config.yaml
hidden_size: 320
routed_scale: 1.0
beta2: 0.99
Below are experts of layer 3 (counted from 0) of a mixture-of-experts language model. Rows are named router (the router's row for the expert), up (a neuron's input weights, with its number), down (a neuron's output weights, with its number) and show model dimensions 80-119. Each number is 50 + 15 x the weight over its row's rms, rounded and kept within 0 to 99.
After each expert's rows: a language model's description of what the expert responds to. This comes from a sample of Wikipedia text that the model never trained on.

# expert 6
router:54 54 42 54 39 41 43 59 55 69 52 32 57 72 34 33 68 81 71 58 59 43 62 62 87 44 38 66 68 45 61 40 21 78 50 26 46 17 44 64
up0:21 63 77 48 23 54 45 54 51 42 85 67 44 67 42 50 70 49 58 48 48 74 55 42 56 55 61 49 61 53 55 42 52 71 61 66 53 47 29 41
down0:49 40 55 47 57 17 58 62 43 50 46 29 58 50 31 58 53 22 36 54 61 41 52 41 31 17 43 75 47 38 48 45 55 67 41 24 40 60 40 28
It responds to: Inner syllables of foreign and personal names after r or l, such as an in Villanueva and Vellanakalude, ell, gr, str, ven.

# expert 36
router:41 59 34 34 57 63 41 58 58 21 70 78 52 74 30 41 80 42 55 47 60 48 66 59 55 47 64 31 71 29 44 79 58 39 33 43 31 47 55 40
up0:54 45 67 25 60 66 58 51 35 61 36 42 76 47 64 38 58 52 85 36 67 52 57 45 49 37 13 47 40 69 71 42 49 40 50 72 48 53 72 67
down0:41 47 50 81 53 66 55 39 15 36 44 44 59 55 67 32 44 50 48 49 66 42 62 47 28 83 44 56 51 20 39 73 17 52 59 55 78 15 77 19
It responds to: Ordinal words first, second, third, including fraction uses like two thirds, plus year and number digits such as 0 and 1.

# expert 15
router:48 76 43 19 56 47 23 59 52 27 93 54 72 52 43 44 73 32 77 33 64 79 66 38 74 45 44 44 57 46 76 73 48 50 39 40 62 57 33 52
up0:43 49 59 45 29 48 45 26 51 58 43 36 52 67 89 50 68 49 33 35 63 41 73 53 26 35 56 35 77 99 32 29 43 41 74 67 57 37 58 44
down0:26 55 61 69 51 34 58 61 49 74 74 58 45 52 63 27 28 50 26 22 39 45 53 51 53 68 33 72 74 37 58 19 74 57 60 72 72 73 65 44
It responds to: Capital-letter pieces and digits in sports rosters and stats tables (C, N, SCO, 2), plus the final i of Miami.

# expert 19
router:73 41 42 41 60 61 37 74 35 75 73 43 37 43 41 24 80 31 30 18 69 83 58 36 69 39 57 66 73 63 49 52 83 61 57 42 68 69 44 34
up0:43 32 37 84 49 53 50 61 51 44 51 53 42 48 25 57 68 33 65 69 30 49 45 20 47 73 57 50 36 55 52 47 48 41 40 31 31 35 53 46
down0:44 82 63 76 36 54 23 58 65 47 70 36 78 39 23 41 16 53 73 46 74 68 62 48 73 56 58 56 23 47 67 63 41 59 59 41 60 61 49 56
It responds to: Digits inside decimal latitude/longitude coordinates (33.89592-6-°N) and other numbers such as years and race times, plus some word starts like You-Tube.

# expert 16
router:32 27 44 63 56 34 65 74 40 44 57 66 42 64 70 46 45 64 11 63 63 49 57 50 54 82 87 53 31 49 83 26 66 40 46 50 85 51 32 40
up0:38 66 31 76 36 32 67 35 73 45 36 25 50 24 58 40 53 39 50 35 57 41 72 58 50 59 74 67 27 62 42 25 39 26 34 19 32 53 60 41
down0:55 72 16 49 30 59 43 21 61 51 53 57 42 07 53 54 53 71 48 51 45 51 58 45 46 61 35 58 31 40 56 78 38 51 19 63 45 27 68 46
It responds to: Suffix pieces ly, ely, ially, ively ending adverbs or words like underlying, plus ry and second digits of year ranges like 1998–99.

# expert 42
router:73 40 40 54 78 79 62 34 64 20 69 57 43 56 51 39 44 32 38 49 61 42 26 42 20 35 68 22 39 38 51 46 49 41 25 59 39 50 77 23
up0:70 69 65 62 51 77 84 61 54 55 60 62 35 39 53 30 50 43 53 58 52 53 31 52 65 48 52 83 68 65 73 38 42 46 56 58 50 49 67 33
down0:48 56 65 31 42 66 37 50 32 50 63 51 51 20 53 35 64 52 71 56 47 47 47 61 56 67 59 78 31 46 71 72 38 46 73 52 49 62 36 72
It responds to: The word to with motion and infinitive verbs, plus until, into, out, after, become, and o in "years ago".

# expert 9
router:30 47 62 54 31 54 68 30 41 45 44 44 40 33 62 37 39 51 60 31 84 43 38 36 50 04 57 30 42 64 58 41 68 59 49 52 37 22 48 41
up0:62 46 35 22 50 42 52 30 48 57 54 58 71 63 54 63 50 50 41 50 40 48 62 27 66 43 34 47 44 64 78 58 39 55 56 59 25 54 53 50
down0:84 33 27 41 79 45 34 63 57 62 54 32 27 64 64 48 50 57 31 55 56 33 35 61 45 62 44 63 69 39 59 62 60 46 70 69 42 61 34 56
It responds to: Word-internal pieces, often vowel-led, inside longer words or names, such as pet-io-le, pirac-et-am, Gio-ac-chini, raffin-ose.

# expert 26
router:50 64 59 58 40 09 69 36 72 65 65 35 40 57 71 58 60 44 49 68 64 44 57 18 37 45 50 61 72 56 42 73 52 68 35 70 38 70 20 48
up0:60 54 27 34 01 52 41 54 47 34 31 67 39 73 53 38 36 54 65 31 28 46 50 35 68 52 58 77 29 74 61 18 55 38 65 32 38 59 65 43
down0:39 63 70 62 34 60 54 67 69 49 85 41 41 59 35 48 50 40 56 35 62 39 54 48 53 75 39 57 56 31 41 32 42 58 44 66 49 44 42 15
It responds to: Middle and final adjective pieces like ic in difficult and beneficial, plus ive, ious, ful, erous, able, and some colons.

# expert 21
router:60 44 30 56 56 71 56 40 31 83 32 41 41 42 64 33 52 59 67 45 43 51 64 61 14 45 39 59 52 50 51 44 68 57 32 56 65 74 64 48
up0:19 18 47 42 51 40 47 60 39 42 33 71 46 46 63 62 45 62 41 91 73 20 64 52 50 52 47 52 34 46 37 48 32 42 34 47 60 41 64 38
down0:57 43 42 57 57 57 42 59 49 34 60 39 39 71 41 61 39 78 41 85 57 73 71 42 45 26 46 62 23 37 63 39 62 64 60 36 79 40 48 48
It responds to: Stem pieces after an initial consonant, completed by a following suffix: perc-uss-ion, Disc-ount-ed, Rehab-ilit-ation, intrig-u-ing.

# expert 25
router:56 47 90 62 49 60 29 64 65 69 20 37 45 46 89 89 35 51 73 43 69 44 63 58 34 50 47 42 46 66 45 68 39 81 62 62 38 60 62 42
up0:51 36 60 35 35 40 38 47 44 55 49 44 06 49 71 43 40 40 55 44 40 43 49 36 51 16 23 48 47 27 82 57 69 53 27 31 69 51 48 44
down0:45 36 49 73 52 34 39 26 38 80 34 59 76 57 66 43 45 52 63 19 22 64 63 37 21 32 58 55 42 34 74 51 57 50 61 39 59 29 65 38
It responds to: Suffix pieces finishing verbs and participles, such as amalgamated, Deactivated, Graduate, ratified; also year digits and JPL table text.

# expert 17
router:49 44 34 42 49 37 22 38 29 71 42 40 48 57 70 36 57 80 42 57 33 67 42 47 49 33 31 58 24 29 74 70 45 67 53 45 42 25 48 88
up0:82 48 37 43 29 16 64 76 31 45 52 58 25 50 43 58 58 32 33 33 46 58 44 47 47 50 65 59 49 49 31 26 59 55 41 72 58 74 78 39
down0:41 61 54 40 65 35 66 67 83 47 53 33 29 45 51 52 42 46 53 53 38 54 41 44 63 36 58 52 65 29 54 31 28 35 44 81 37 43 55 46
It responds to: Final suffix pieces like er, or, al that complete words and names, e.g. goalscorer, Portugal, Jester, Actress.